Experts of a small language model.
Size: 13 layers, width 128, vocabulary 1341, 11M parameters.
Experts: 64 experts in each of 12 layers, 32 GeGLU neurons an expert, 2 picks a token, a softmax router, a shared expert of 64 neurons.
Below are experts of layer 5 (counted from 0) of a mixture-of-experts language model. Rows are named router (the router's row for the expert), gate (a neuron's input weights, with its number), up (a neuron's input weights, with its number), down (a neuron's output weights, with its number) and show model dimensions 0-63. Each number is 128 + 24 x the weight over its row's rms, rounded and kept within 0 to 255. Numbers have three digits each.
Before each expert's rows: a language model's description of what the expert responds to. This comes from a sample of Wikipedia text that the model never trained on.

# expert 6
Short word-piece fragments inside words, often ie, if, of, li, ti, as in belief, Jennifer, different, family, special.
router:139134136161136118094134152140137120132150151086098152158162151158096105176116091134134113118157106174102143135090133142093129143085156092127183140145130136112127169125159134093135058128121128
gate0:128086149096105142122115146145174145131117130146104124143144135158114124169103108118107114133105137159111122123141099120089146127137197101124123165127114076078121167144179118095146119091094129
up0:146135130134183120105104121131088095094116112145142089125108145111139116123138090144109135142149133147136079110068137107107090090139124085064142153117132157113109148105155088102164130141154136
down0:143166098179100108094154108136158116154167112132114106118099161136134140081121140106139115162135173116160175117153112099133125134121123160126141143129091144151068120152133154157106151095113141
gate1:146093077126176132130097148106108129159153101127120131116173127126127114144127112115124114135134104143144150139080116108083139060100115123116114103114187101127104119152166107111149102144138133
up1:120139104157126128115141108134126161092181092113137127144145128119136156171133134121118103145111149105129173143104171128136123129116108125114126123124128113109087171106124156155151147132152075
down1:108117100092119116128119082128062144082147136139130116143139137140119137166161148119120154136102146125119088126101060119119138103179151123158088087142159132144145099112166118139131140091118122
gate2:153086122126139115148172132096154147112146131135120124097126168150112148161114147115138186132122123170141117167138107101104119106096135095076134109111157155167106157130144106084094149119111111
up2:132187151169131144084140124124116118134171162122153150098125136111137154166102168114163158147109118149170122135110115081128128119122153092141158128153091133155078103124135128126102129141093166
down2:106135116103090116087123129122142122133164137137106099135129149168134106099092106105127111128138103108119130142123110105096115129147129158084119098087123130163191103093105094160137086138102125
gate3:089128161126147127121120138122115111176092183085163149086117109111151157120119082125112123101133104154145155129121121131122118173136110106081148166102121122115116145137155131079120091105141123
up3:145095115105130127129125172123127086160110129117143129156120125123138112138096143096112126106108103121094187133108114159124120153110111099100106120082108130125132156151157135079092107051125149
down3:091170104118112142163140141110140160147102112124105102187117156132142178092128109109152098166129132149124138086111097125155099114127122100154132104117099215073103149148139127128158152124122132
gate4:140118132122133136100117105135164170116126160141147132129134136169150102163109131105131147067136102149141151158136107152093155126137170113140123157094129132106164139139133091150147125104134131
up4:143164109129136118160128110205124182101164110100099099110134136160112124136062107085136123135106173143109121148110105143105119111148147088144129133137114108117172137124158155108150123135137142
down4:124166128133122112145126183130152137112084182102156113137136160149132106113118076106113131123184121163166078134094138125140145119134116124121162127102151107114125167142128139106133151150147134
gate5:102123110172171139133135137170153097179096141108126087092169077106117114172099059095099078148150115143134150142109110140150092113155130115116138150117123091144104110121174105149158130118100129
up5:112139122107141112105151114091090146138103122179136126140120170139162154075110184158149127138095114131123092129156093117133085127109147126164114180150144118119127095130084152134142123154125115
down5:113127139168127128119150136156180144142103163095131153113111130157082105151142106106150141164134121127141116129114120130131126115108132160119163123133119152161100142125162126108096149117117143
gate6:091111112137111173110170139118132170142122168098112131122126178159126079161074145138109114133164109095121141136095169141121153110129191135155147140121129113116118149137126110118121101113072129
up6:114117126116121148085100143128143123098099137128106079136113179137169121152100129151135135133142104118129143143083111107098125092118151120178159120127147126129109160082113130146143086081108096
down6:097124122121162119117133096124112114116146153096122145122084097135161114131140115118143102128124114131132138129110158176180086083156134131153145132119133112126166090146128159103129125126125160
gate7:172141131120117087123147110120122124131125122125137132106168120162129173126082115124144150120127094124123133047144143149149144128140178140102091132142123127166105134126118114108119068156105097
up7:119164108144152103105129128100133129142170147107107140097148101161130120117077084112117135134153140115167134086172140141163140136143127153133109124136174131128132109120152152160166075156108089
down7:115129145127106125134157157136159145140107148094119112165107152131164105148118110143142154086110091128121082154117121138123097126119082090136151130111127141084159102112125137185107149090128116
gate8:117089129134132092129088153154123093148129130108124149146112109110131131169100107116126117140123110134133150096089116123130125112128146138091155157158137110070082157154133153131123124172122139
up8:138167109118143090175116128137123166128132073141164100151088157108144169145151123171188148154154082104142143122115158091155122131123101167145126113116156109122125127138148114165102125125120112
down8:160099170112125141159096146140131076148081110148143165110157156145111142087095146085137109113078088109113155142117131139131149146136126137110106139102146113120150131088122114129107111141124159
gate9:126155114125095108111078151158119123132118143093166143156151181162145104123132115153138110131098167159138152151169107096127194106086149088133175159145132143144121121132166151135084135113093127
up9:120130105112097176129089134125098116143115096118078121117150133162098096152080106068155101124135142147148139124150145148130163129097166141138150160096129158116148142076147154148123143113134115
down9:106096144148116168128140102136140122143116130125130106132168138145063163124089079158155113127099117083144120143123128131116122132151107138108092136128136129199110122179087153128137137179104121
gate10:145164103145144144143165102155101132098118139118102114089143163134157100136102135123113130117167154136102084171110114099135139157111164110138127137123161113166144131181170180154136133178142124
up10:098116153140116138147114101084147093122078165129122138151093162143125144164122168166137127093083150160113117129195116139074121136118139111153120132132122145100099088098108147128141126124139124
down10:127075104127171108206125146126151122124166122161140128116142139175165092142185129142125152114131144126115130112175138103108130145123128090098150109079137105108127156101117129095116130143162138
gate11:139148176129112109082121127139118144128083144114138126111153118083158106147100066117147098100185129175109140112112147083113119106110135130085148122122113074116139147106114115085103107091152125
up11:150129167091134122175129121149116131132134108155141105151110101089130156161114131107130135129117133169127160127147134127113163105101141145180088108160116052139135149114129117096097099094153108
down11:142098131123114127101104129135144103152122168115128132136105135070135180136127106141094120151144117074129119142158128154095127129113143160168145131068114118101130163106150149092154125102164128
gate12:172145120131181121105133123127137131119141094125098137093127171155116133120153123175146134149107122155105105093110091179149148186099159123135102096088142107136110154144144127167125161132138152
up12:098131092132135106129129114123110141164090117102112121130166130139093149151133112111111085138128115126105154113116157158186128132133150159135116069122132126089154150103146137169118139090116163
down12:108103108123152153137115180140115104151174107158109125155093126143111084125089143143072131153124117167108135109109149107151157148150084100121123151112154139139147158103164120133085154099084162
gate13:118094125111116127126173110140118183176141139128114180144144123132097141108081140187124156133138086066107158104119138148147144165125138121148156091149163102145106105109189173092094082115117118
up13:128111141129163152139118142132112111124143101101137142127143080130154119123132139114137127158124107114092124174170112091147086108150109133174119129107127101135095169075108110134150117157124147
down13:066146194133122173152166124107137125122118130136082135149118112137140131102108178145142155119106149090127133128131121170152151115138125139143141133131160146086114158153101142169149124091138089
gate14:104096128115132113166127082150153100124125118087143132133133101124122144125125109065115158099158136112109137156097118134149149136106140194108134114175118163068119141110107125103117109103118097
up14:109114153108195146115138128169178126127092134154095122169131101126155132109131165104144150148141090127150138131105103143144158123127156172150149126135127146133117145083132102104094134163129161
down14:111118113117123121141128134143141091145155138117161117147175100119076108117143119163067135151164114175139137132123117134171156129100117097146074120091162152096140133175134103103128107150134112
gate15:130134127161119126119143163111109148128155075109089147133102095109091117164092116097101130092145104097137126140139123136074125130138173151127146107182163096092108138130143115118141117114137134
up15:126121089146104152172135139127138146108137172133118156107143141110136140103156138128150128148112122146135118128137110140145101131132126103167094163171088130105086142111087081141107099114181119
down15:128151110124127096103136088081119128162125153125142116131170136177124094110093141119135119156198103133139136149118132138106160117113128158100132151109136140128104172107118110156109121130128115
gate16:147154141142110154172089108138126144132152151093155181161124113136130109151166143087125141093092126181102176152091112119150151146131122073087123132115122115148174123087164134115132178186152129
up16:091160151164124191113116118136121136119153119115132141131112109131104127170107162114113148101128147148108163153098123139136155139136148149125149143117102119129199102152115147176162120181114137
down16:121131103111090138128177149179131080124098154148151148179122118106127133122163128092146152138152092133124116149142150146128142145091082096126147095108138117094149143140100145134144087159103097
gate17:124133170138108088135117127126077083129137151088151151135096108154114133120117151167143113161149139140159122108100107122155130097140096092140141095115148111121090176117147126114147128139146170
up17:119090174094165133151114109148092083143131152076145127139098108141098142117140117133125101141147127133141167128097105146153135140116124100132135132123152111106148190094149119131128147147163139
down17:129126125103141090113147123148101134148138130123136117111148150148156119130161133145118117130094149123160101156136172137156157162129116114118155087136129170138134153102141093146135111120116111
gate18:152103109126145104180112138145172148109145121075150182129146160075085114146131105142155090145156088127140140141105121147133115107117114115102146129111129111152107118072123123110108118121142141
up18:157104117130129122120171151121153121108107123115140142182111148153098098134112125137170122105124105140154190121116090105134134115152164143095099155100099174120121130091112136107117172125125132
down18:117131139164127124135139142191107125102162108121116120135121130126149134112114104135131113106101153127124104177117115110165078147132141117139163103150168132126161154105128100140104096074150146
gate19:112100120133136113125150143123137144117134132112108144084113150159115112157120122129135102140134150165178119147112162145067138114095144095103142154115107114157127139140111081104118133119119127
up19:144164124126124132111141130142149081135079102146129140158116108140134137123132103123144111105099144120134149119151122087145114129136084109117116132155142127071117132090149144175100136129153098
down19:145150117128060173147101101138151162121101134119105111147156126123112145137099134127119179171131102193140100116090124114139133143156099116123147136107116106133093101119118120120143089136145125
gate20:074117153129155148149128103103097141115136149151121126146159122145104104085108144124139061090120167150105188115116167116121156118108133106181121133106122124167153107115153153134090103127136104
up20:138115139145113107129128168118113163187120119105107174123151094118171163108087069159116113116150152119099170126102156109107173104156134111174162125115135141122109113119128145124165116100154110
down20:163109138121166140143161156138104100136118117136126158158127148107129132128150137100117130139159138091119105174089128104127182131128134161072146156144069135138129161146158115103108133138166135
gate21:085107136159157140120142131183110161138125104095105127126112135162141130175118093121135155121133095167118174161108150135111173107095186132117129157134115143126118141136153167123154105130125105
up21:183142090147121088102095116147107085167131139135140172102125116125160142149127117142098113129120177092126128074134137150137107119141117110131106117145126140135171099145084086100146155157133137
down21:085121163168101141112155125119111125109119146145094090095130132118156161167145155142164143129116090133143135129147085190162146109145115148131136120117137102124159158093146155104144110100105162

# expert 15
Short a-centred pieces (a, ah, am, an, el) inside Arabic, Japanese and other foreign names, such as Masahiro, Ism-a-'il, Muhammad, Rajasthan.
router:149106123131130134153102125151139139120161170152169143125124107139167108135133161119148115162134157154106131126128153108121103129140085164136127092164119138114133116117109151133163113126102086
gate5:132171112127152127148079163138152120090126152124133145106141100178129158134141108090141099069119134118159145138128154106109120115136150133082119099152116118145138146107138135133106054140113100
up5:096098134101144116124145128103121127120124120109111174158162129125104134110122094136145122148163157165150113145132107123106149102112150146095103130141159145105155157137116098175143115117094161
down5:103162154145132124138105132161148125082122138133123160090103139128112172142152174129146170107127120141183120125121163083108078151132137114126139121161142123062110143112125187164096098139091099
gate6:124134126116087141142111182170140137102147123097127114129112058117110116142102117132123131099136171136121125134138149151122117158068147130152136153114140164069124124161137140114158178089112111
up6:140117150164122106161107086134118122105182139146162119140119082101137089138093171126120142098123143098112183105146135152129136168117155150158173134160114170093146148101083132141139104078084131
down6:119135124097143129125102111114069145119088128117144126160148137065127136085118113148083103118131097111145145095138110150106140153099116117090136143120103137166106168113132152139117141189082105
gate7:161116119098102129133099115177143137146101135107208089110109097092126153119153112132118139143128160174116190098156154134143119136122146144103125143142130170149117131188154143086158124098145136
up7:087119112121143142163152164134132155106140148150103106158174118186121133086122098113129146123116101129134124125110112113094133141143139165138122133106088111106082119168101094117124082097106170
down7:136102117155110087154116089095090112117112161090134165093137104113116140108149123138110120134089124099105134134100162157110147081104119120153102125165126108119116131138117136095150090140098112
gate8:104149135114138154139115135153155130113163124137121099083132147136134112119116187149119146150118159154105061136134132137147079107131102163090095093119144087139099155179118125114127114138135094
up8:118090129148158166114124117116184094110133083107116139137127147110154120128121109150140122104165081089177106124124091122143129094171144104133127092123115123116099146123087131118156112127144132
down8:143116112134110132100153120113068115103135107133149141111127097119139145118111153128104105112120055079138099117145106176141105191063119144098132166104087136130127134141120122150132094135140142
gate9:139131111116145150142110142145154116140146144142094122139115106120106125113106140172110128143176146128090179143107148112121146119144097156152142116138189150157147102137157115144096164087155145
up9:105121102127073159079167088103128140176133130123138153155132137121118177126139102104134126151123120105114084101100099170113128099142127118097111120113118115132090145141125154118119120136094120
down9:117118145139104135146129102154090157120148207145125119088115140141187139147085121115164128110143132144124122065131098128096097104133127124158091111119138153139136188106110130095137135087146129
gate10:158107129147101157118115158160136115173158117112131134094110079142114106176156157103136120130109104152085130123069138152121122140142105140157109115150180078133098130154146148154056140123112091
up10:149133186118139171126095092149100116131157156128130129089111106114131127140143137146165150119091167148142155161163105152134101126168089120079131123156111114111142150130145137109148128112128172
down10:158168088151130120137138145122120107086151145138119119116093157132157171180151130170168160131124118122118167133131136145161155121100085175118142145155145149101138093125114148115135105143109104
gate11:132111135114094166123118134120135183109146127123141149102119163126139114108111172101144113130119156144123102140152140120152129134096126145138140046129144070148143124118178122121155124169136108
up11:111163171148117152152088072117182198156112147098126141103142134101139148157111160117142095149163098122131099110107144135104106116135109166151101139138143120147136133097150106123130100165103118
down11:154159133071125093118090124136168106118149170122134116139124163117120152086154125094126106118137155114135091143160100134129149144098124115179172142115122152165124072149164136123099178133130125
gate12:098117106146112093167134132130112110144088133106152132075165173151139149129166140163134121117114183149129124120146121132125133145142174129118106069148091133117108124113094134109116136185138116
up12:138090174158131117068098108108128112098157147169118139133094162091092162111135129117128130128105084094128131116114104150121137115111129118121134178114138155121145140139111105147151110093168121
down12:134130142089078156093151127111062143129166096103158122070116113082122114120137114103134129139161127139135121117108110123156138142117131149119152133146125142145122143114135116081112124113126143
gate13:187101116135137145124116167148144161138086169153117131106153115154155130117093142145127113169132136135104168112123129136120130104135129130063138121125087137099116149127166125114165146124115131
up13:180126129109167135154128121124151177153127145117077143097154101131167153118109092158144092147139172164156167111082128144134119114113133142086132129132108160117153146136107133120137143128075145
down13:101149162119087139133147143121109109121132097131141138108124145070105133126145135131084088164121111128145116152119127105121134122087098149159102145174100123158128158154126132128114159118067099
gate14:143152137157104177149105130072166163139131196097132083124124148139141132128101158126113122153100161182133165166120152101096119153082115126135107144137135154155102094183082126094098121148137125
up14:146123115129162112139166123137074127089083098170123143146103130105167108131115117104087134147129118122140138100154112129129172139094077164123176141120144167120131144126194123106165146107100128
down14:155125148158103086153153145162082141132103133144132113095124102116109095151122103124169164117135100122078119141114124111159129146095137144117118122128168113110146157132121063132084154084159141
gate15:131100141090110152131097131107158143144096153139148135105109104155147117128146159137139171165119140150109131109158138100139100081151111090049126118176163109121085140127139101127144129133137090
up15:098109164097131110153085131112105074143138111144113121118138101127080078165138162146082133081142141127127139133120157096130076115118089105140122131099132085112146118106122175145118171133156134
down15:120144106124162146132125132140106109119141098146101120142126099102135157112132136155109098102112081129116110190124143134146184138165124148132130165148150095101147136120112147146089132150159108
gate16:113123113089101120160072169137108149131136117134066129125130107129101123157134138116140118112122140173112154118136136115164126140113107103158097092100141132115153098087124116163143147138113148
up16:118172153162157161119117124106121084129140157128123159140172150113147135127142126141134136121129096134119102105125109163087138145150132129114137129161125102147123139140163102110099067135152192
down16:138097164136106149125118151112096103129168133116153120125135099090140116153097104142118112116113093139122133160120111088102102118116139157131131139071141108138144169092134118147098167133133118
gate17:162130080139121150134117049152147190097170142115155104094122124096110130118096141114157135130165110130120124109139141145134134130129108125141127082138142083134088095082102122103147114112118112
up17:102117143094117136091121160112102100159130147137134160124111156173131141111118116130116138134087125127148124123131120076157131144127128116129119141148130151119132111162144134145105107128111152
down17:160141120106165126148100101086113119097114159115103097171108117170111151138138168181120141129138129116095124135072143142116139122093118113116114124113122132143152181100161106122146093130137109
gate18:122110136102137124183138119108114113159132144090153142150164103155090109117153144175118118115156145132125150143143097149097107112177082159103106128104155126100151174136172137140151169099094149
up18:143109134134128153133124114123107133141122124101120110116107146125079148122120174183144121102158143158113112179130124162125071138123113126119125105117107147127120134149112092093141150122102107
down18:137123111193105148171107149146086108118145126097176144134125150146112138123154114099104135134118139144110120135106109133132088108110156138143142076167147160136126145113129167166082138148100115
gate19:124122147124107164122078143118136150145135155139135153105136117168120084091123146140131167145105142077132118111133105130171109137147102105135125127117130140115115168112103145113135079123126165
up19:123142153137142137139069131116135109119139131100149119109143152129139110152163148154112129155165202112118107102169100156118107127102151109157079129144094087106125117136116134134149131109118152
down19:154159124134127145152132110171101134123118142111150132149094132124135145155116133105176184122105103151117144121120165175099136184111097105116177135123105145116171130105083176121111113156116142
gate20:087108112155136149152097110132115104109151147124088157103130096100183138125104134143151128170144146109134155130114133133096139142129148087141145141136141138124108112093149142168149115166133142
up20:139096150117156082111139106118080098157120164155132111094103141103155171174137124132123144127113117148144138126153132144145084102114138086113158124146123095110147142100137122124135111131161117
down20:122115102145159093113168137097122120118155115114085145119150100071131161118104119158140093136112156085112101125129080117139171093064151118131115112138135120125139139124127098116141103138116129
gate21:128112104136144097128101135104135114139134147167099101090143151119090124145111174137121131130110131132130149107089152138166097126129114135105109102114117092144122118140139139143148084118086085
up21:134127157114128101125077156099100168112078125103162156133163109132134147149116165129107128149121132124130140122134108154123090102091106142132151146162084098132091123082136156128145149169122107
down21:094163116120094053107142114164165151128137091124116135142141138130163152126105116077138099107131124102116153120138148065124152126135159115105111137135110126139115135139126109158092085147091138
gate22:120086173107147099129088107104114144099163134098167069123134149138111110167125090068171143131132157129140132115144157091138139146142115127116126113111122131109119115133130157115153122102155136
up22:171126137163133141138094123158142155125144107051144116118156173123138117146146112128176151142110150173138133122141151145137083106127102131134135154153100115162091120122158155139130136124118156
down22:147095152107123152109115117169106143099110133130102108138137094120138160103136078093152138155166137130116132166123102138137148188105126147168127123100060138105126116110139131147132127121120131
gate23:142131122135126134164148115132176152153149120116115152129154077146133141156131125159122144152135182159136140128133169100137136127189132139125174164125136111111112179098120171099133120119129086
up23:162093145111129105166174086158146104145112095163126123150086154142111115109101106136159116111122131113130168145135099127099155127126108110151121154168132106136178098142113105105112146097111139
down23:149165124160112081073112144135119154094166113104131111109130118117139124156148132115101136118120130120112129156127185115126181172158167090140129147069133138140104124125121105099115089099151116
gate24:154115078106158137141108135115116144129213193128160129118118140159111098101111202101103126118127160099122165073131126147106144124123103123135153139126160139134132133122146137143145158161161148
up24:130155110110139143139139095092147128150164173114124115108097126099100167134153160131116097145093144102119150095161138151163129095128099151159155111147117097113102097136120085169136154144142160
down24:130115146112134122174170117114150111112110126131144131124139136094123107160121103104141135120154077122105122100121120139120108124113153116099139104111112103157127163116132133098133109146124148
gate25:126130123096080141177075114153120138112133113135095139112145143145109144173126119157098108146077124081135103142087177119125093111115145129100146131175115107109159110090109132111092129143103153
up25:126121163113151078122143100102131090103132124123135097127095088124126111127131113131127129114133123150113177124189082106168121148160160120141113136093099165147087112118109116170140128115128103
down25:112122092120152135106112134144127117138109148104097118148131121124169160157132142135090145142119107127109166143164133107116130135128128108104069151158114148140151142155109121162136154143140095
gate26:168091091094139101076128139156117165153136182093133139106116170130097119141137131164139172127151146133098119124123135125117106119111107120130120154147150097178133116148176127141150131145080123
up26:097088179166125175123150110136141155165181174122100134114115148112154151136116117156105090109131116136177142148117100144146120116136164106137065088097098122193136156132122127157163136137136148
down26:168126090083110101113101141140136138152121111115122123109145106117156149094124134144130126112131143123101142099161136164148111130140127145149117128094117123086149144157103133156160152140137128

# expert 30
Early word pieces like con, qu, com, and the piece um inside words, such as Beaumont, incumbent, documents, album, number.
router:106152142175104115106143160098118130139178173114149153140090131136136104129148122117140153137145114118151127171131131115157128146113108106147128121122122150113146168132145126100138131131089136
gate0:135112109118171115121113148110132128144143113120161122125096115152102155130115142095097160124140122122127104191133132127140153151127153143137091227108122129118116112133116118099105132128113121
up0:128149169123119141155128123097150140161123157120105116104176180123122122135157125154112098113128127122160090136136157115073102112134144124161189088130116110128119140114152118148136098102181120
down0:118155111154149118141048102121124174129118151123122095134110139148148120093147125151123141110157149137134133077124138114143086129158129148103159121134097135111125170113163133133121127105111126
gate1:117141164165162131122124139129129130117162147079181131093125108111105117139085144153092128123131107153056124139118161142084140133103136110125113135153122142130134083155123121164130118142132142
up1:109128092133107107137112145147126113121109106123144120140143141145171111128170106133110105090156126103140123115064118135145150133079124097137126120138134115156124067149124114161110142109140137
down1:123140149118145109067155154168166135128101142125105130163115108123137126066122118140121111127105135108149125151131133057148165121118161142085134129075106128139166119113147123154124098125139089
gate2:140128133126134121110127139076109135175134143129162151155091122134130110137141194144144135076109130128098147162112112132158091116119149143159122129121147161111139076120123078090128128115089117
up2:117138156117139121123135117157130129102120132115139110108132135107155148113081089150137082134143128182157098157145136109142150133125140135131177154153136126164144160145116139179165092109129115
down2:115153144155100130122159117138131112067132133155122140128114124126145167170138135146106109170117114152093140103085142126125134129139180152122132103105115102156113200128131138097113132136146100
gate3:151066182131105116111097112118107104166131134122134111104167120113151142137168119166147150141141141186145123148118111131094106112120136140114078130138111132122129147090143192109096132113176165
up3:129146156133116142062137155067145110147129117095154092105122102111151116158155140116164135137129151156144124120147129166105107067112094163122100104127134138134121148164137132094096149085085107
down3:110090135136151096120115170114103134107172107100171111195131149152105147088117183126157106121169144131143164144142113150162132142159141146083100131169106157140145092122153129122120131129132095
gate4:107131150191139108163122154097092168143149122076106110153146134151133090179126131132149160112177155140142163110113126117165114135154148155132139106103133146107129124096137126106107146136109152
up4:109103124164124124160116137111098182117169100094131107169135108133140118139131112141129119127186119142138125109106134118166114102139142168138148114131137115101128135146124165126152149133113154
down4:151150077108102074124115160069171128129114125143130142107114167140159143116134127145122085115159107141156134151106161155076131109132113141086084131116141118099135145133137109123144131101179072
gate5:088112115127133149113124165122121124155157121129114142138112138143114126139143207154106142074128119134112120123124163127124127121126103132114132097122140087101159184140156122098083163105111137
up5:165142152105183136136163123124136118091151132162120128127115133106134141137118110095121184159120147130150130105107130150175095143123076129112128146141116129141099130141137158155097111132187121
down5:139093157150142137111108159145162130146092175135180159120092139118120105156104088100124115169144155155127125131162119117143096138110138147141100135149135158137134163110107135170157133089144121
gate6:131123146116123165110131135088133161160186195106094096095138100154113130130088144192128136132122134072104116122118165132166144152093121142167143162131091089168124132110149114117143140140132125
up6:089108167136118152117118114121103152133123100128149148156125144084137136159157095126135140119122122129130125093099114184154140135126126135139129140121121114144073137122144133123066159146110119
down6:137159153090143120154138117148167159122134134112110167130125133117157153131157081111111090138144081165111116154131197152162120152120111112150098093140132106120136137122122151109137141116156101
gate7:133128082162123140124120129147124155149180099129137137099071103127103118158107102134129139145169116124136158146130107092133110164130100126138097112105126111154138146107128125165137138145088110
up7:120133142131140161125137143138121103159132083114157159093139096110105062121081098115126148118112146132114102109114107130096116121087118132119086125113141160095128178139141182122140164146154106
down7:137126155098147124109136151088144111099153136146131126104094132116134128136124108154110116109145129112145155119088111122096125147141121119142162132134151211164186109149133147139116102118106083
gate8:105142098118108153138160119128145101177146162105136156107132158140106121145085121141144148058130148114121148176110104138154103134122121144173144179138119128124113146163163128111154138138143104
up8:149110154095117136120137150147143103056092126132106078152129108131112095139098127143157120165111118163130112120141151154163116113131114129055117120085145166117143133107127115162127151106129145
down8:085117143142143120147153107121099085127103156133119144098124141120126144160120132165115133193129142136103134147122173150163154138134086117123167174139096079146127156103135076112149145123180106
gate9:152123135128113134101107173117158162112110167099155148132109141111189125147143146115156108097126133100130151170132170110154109122072120101108124127125146115099134118159126117117101179138118133
up9:136106162124164119153114116152146074185164105155127156115180119160095149112147119124118159160123137140112123079119136141098123165163127153098148112156147161122087121104135160147129097145156145
down9:122137110106139118095119099134060158122104136149142163104107131155102135100109145129148082096117118104075150136124121132139112159134134135081113142087138154129117138134121115117143169132094133
gate10:071101126164137159137110152108099149149107150132107129100151143127105091135163178106137118165118120115101111153089147111137150165148141110110147115104108077139109149139146051139122098144129108
up10:055108137109162144109104142115092119161083151137102136143117149123098132107144147141164108166080096128123123139085132120161154150149153116153122136114126075116127117103136070120136157099123148
down10:143145091147165121116100128119181137122152134138119115168147122121107073132098145150141179141125090115108088120115099087103128139148176154131104151130115129115109128117089098121116119129174113
gate11:108144148150134160114130107111130152102121138139121103159105127152138073141075134135105097132127133104130104127106144164138164113099142154136089126107117144168151135054158149135126119116120106
up11:144170088149147081165089122131161122135140091108121184107167140132151161153122113151155106178130169135126162114114139113149098140132134125117149169138106147108120147145086150130151127141153133
down11:173157107137092129135145120142146123147106101130103131105153108117147108166088065111146102157130125132127096112147133156117110116119125111099114119117120133157121116139073128123095094169144127
gate12:095091112094116139147092158124155134115170177111116100158149114113155100131141132135107115142141151127128134134162126121124117096124125089100126112139116125114090136165145096147102142176129139
up12:139160163144141183102102133159101194136162141094113104107114124146134107128122110130129117134142071136100113126172149115138132164165111188149154166121168132128167141130099149098141156131098099
down12:147118138093120120163097148129110123157128080095180116108134101135129156106105156125093142118129107101154103164087131142133112131149140128137089110120185148139108162100183136154108103114155126
gate13:131101108140087156148124153114104133144106145075142155079094084124118090097116097107137136151162130120106161162095129114141126151132086093150116118117082127158116168118109097103109173107155136
up13:137115104178110125122173125138118143098105093121149108118126107105118120156074134141129128126131154160138131107126174134125116158097130115147156124124078180087131153090132166113094095145132121
down13:114103099111125160130123136131147142177130089146114072175139137105076104155132156143126106165098123125153161120168147123138128122147145135145116146165110110125141132128120117114122157123121106
gate14:105129121149114152183135096118130146159180121119134095123081124136118137114125143102124148128128163097135112153148118163156119165161118089091126146129121167130115170080162124107075107112123160
up14:142144146145126118140117137155164109148076128116106130101128136087065150119103093086155078092114109159129116104109143141124072121107125111182145098109142157087137123123120113102093107163132121
down14:139118114143128155118116172117119151132169094185127138144084134125149124158090143185075140081095125124117116159107138121131137149142134138152150151125169148124117129129129163112165146143141123
gate15:120123152108104144118149150122160119113151135118154149161124158122156105125121148135095099132133114163102133162105089133124143160144142082107134112143099169111096131103123092135121089136160166
up15:129129150145156183147125105141163153141146126160128154120116117149119119139129106096146133116096109132168148095125118096115110164137114096100130160106101139147147137123152129094075078187139148
down15:117165186117116114095119074113169163129136162150123126110188161091142149121119102139129122122127110133119128141159143142154127125101133156101078151181123150109083185154149135121137145146121107
gate16:123123139131110159122157139117107171119165136102120114121107134152134136155123151156089167151141167111137113109117135106133143122076112141178138150139139114094107172101144128132193158086101125
up16:095138098141082162116111101109167159115130119120140134147137153178101151117115137145124148108157136146146130146121189150128086117149115140108136150130084137129100139114185157084143122142111093
down16:121132113113089123137187093095131140142161116122151132078093105098091110139151139172155125095184124141125104105161169129097200108165144134154154078114116136128106145115112098134098111138123141
gate17:152096123175095158144121102077177102135142140099130131079137129144143100131179162153113138145125123172129109152154082136132114105100134120111141122147090134119093122156137078111094144150135127
up17:100134129133102130144135111127122128151105147117131146190149144122149155140104137157159097111155167101122107093162160166142139101148117131142131119145116066158121119102108152134201070130160121
down17:131136146150135157151080159158090117115078111080181162130116128154106101139150126116156115142115130157124157182114147101127164123091141134107141127133129119114148152147138115181101130099126129
gate18:105129157094134168138149141143094188115112132114110160099148154124125095117191138125173149144139092105119147117141109121069138128132121157141163154170178155121092153139147134119114125139160149
up18:155114092162098109081150098098154101144131123150171133108105111146156177108082137165113118105138140145132130121145150165122160105124104123124139093105118114115125068121115140132172129126117113
down18:159158155127184156128125124142145169124127171149105138127154119135141123149112142114110122142077162149094153067132060158141143092124125114139130108107116095145132138128184104096147141106164135
gate19:150132143149115141155112127116115150094130180136101144113118102125140141142144122140096151146127132104106092143098138157094195144110125138099142112065136114158096156134085116105108134152120164
up19:123137117109159062095162145144123124124121093127157132171125126139102086160089152131143115141083159138153168123148133102176050113149144103142111154154089112122132138163137160166142154111161106
down19:133122124063140093167116125156131159115143128119117135096113122158112112167123175117162093100135132127101142119145073127130139175121116142120123154176117124166145077096142113152115145128108135
gate20:121150109140103117140114147137135136125141079122125117106125095168142183117138102141138132126095115164150135146130174149150149083150159166139096120132133148097109131137126114128103152169147142
up20:152115120124161132125096105110074144116120109149108124153105132148117086135132139130132125085146126095144109099136118146155140086110112092127143099163136124168133148117086132109135113088131154
down20:146135148138092152108142135123165129106124087121105143137153051138142147143124100105167163125147115101123153129091151120149106130135142163167142126138136075100141117130149121125134123111111122
gate21:135118158146094133106073169093155154109129151120093166117160140152141098164132099159121112127100120132161134162152148141125134105099174103132113103144108120125114128092086143177132133107153119
up21:102139126138135146121106154142127116133108138094086106108172130138140152138147130118060073134131115117136093140163111136138121167151134090130160089168135111123140140120111171112129147120126136
down21:122108063125098111114138118128175092096141152151118138114089140126108136105156105103150128138127135119089108135122094084124106126097137099103106182105108124140112166092133130148116094187127094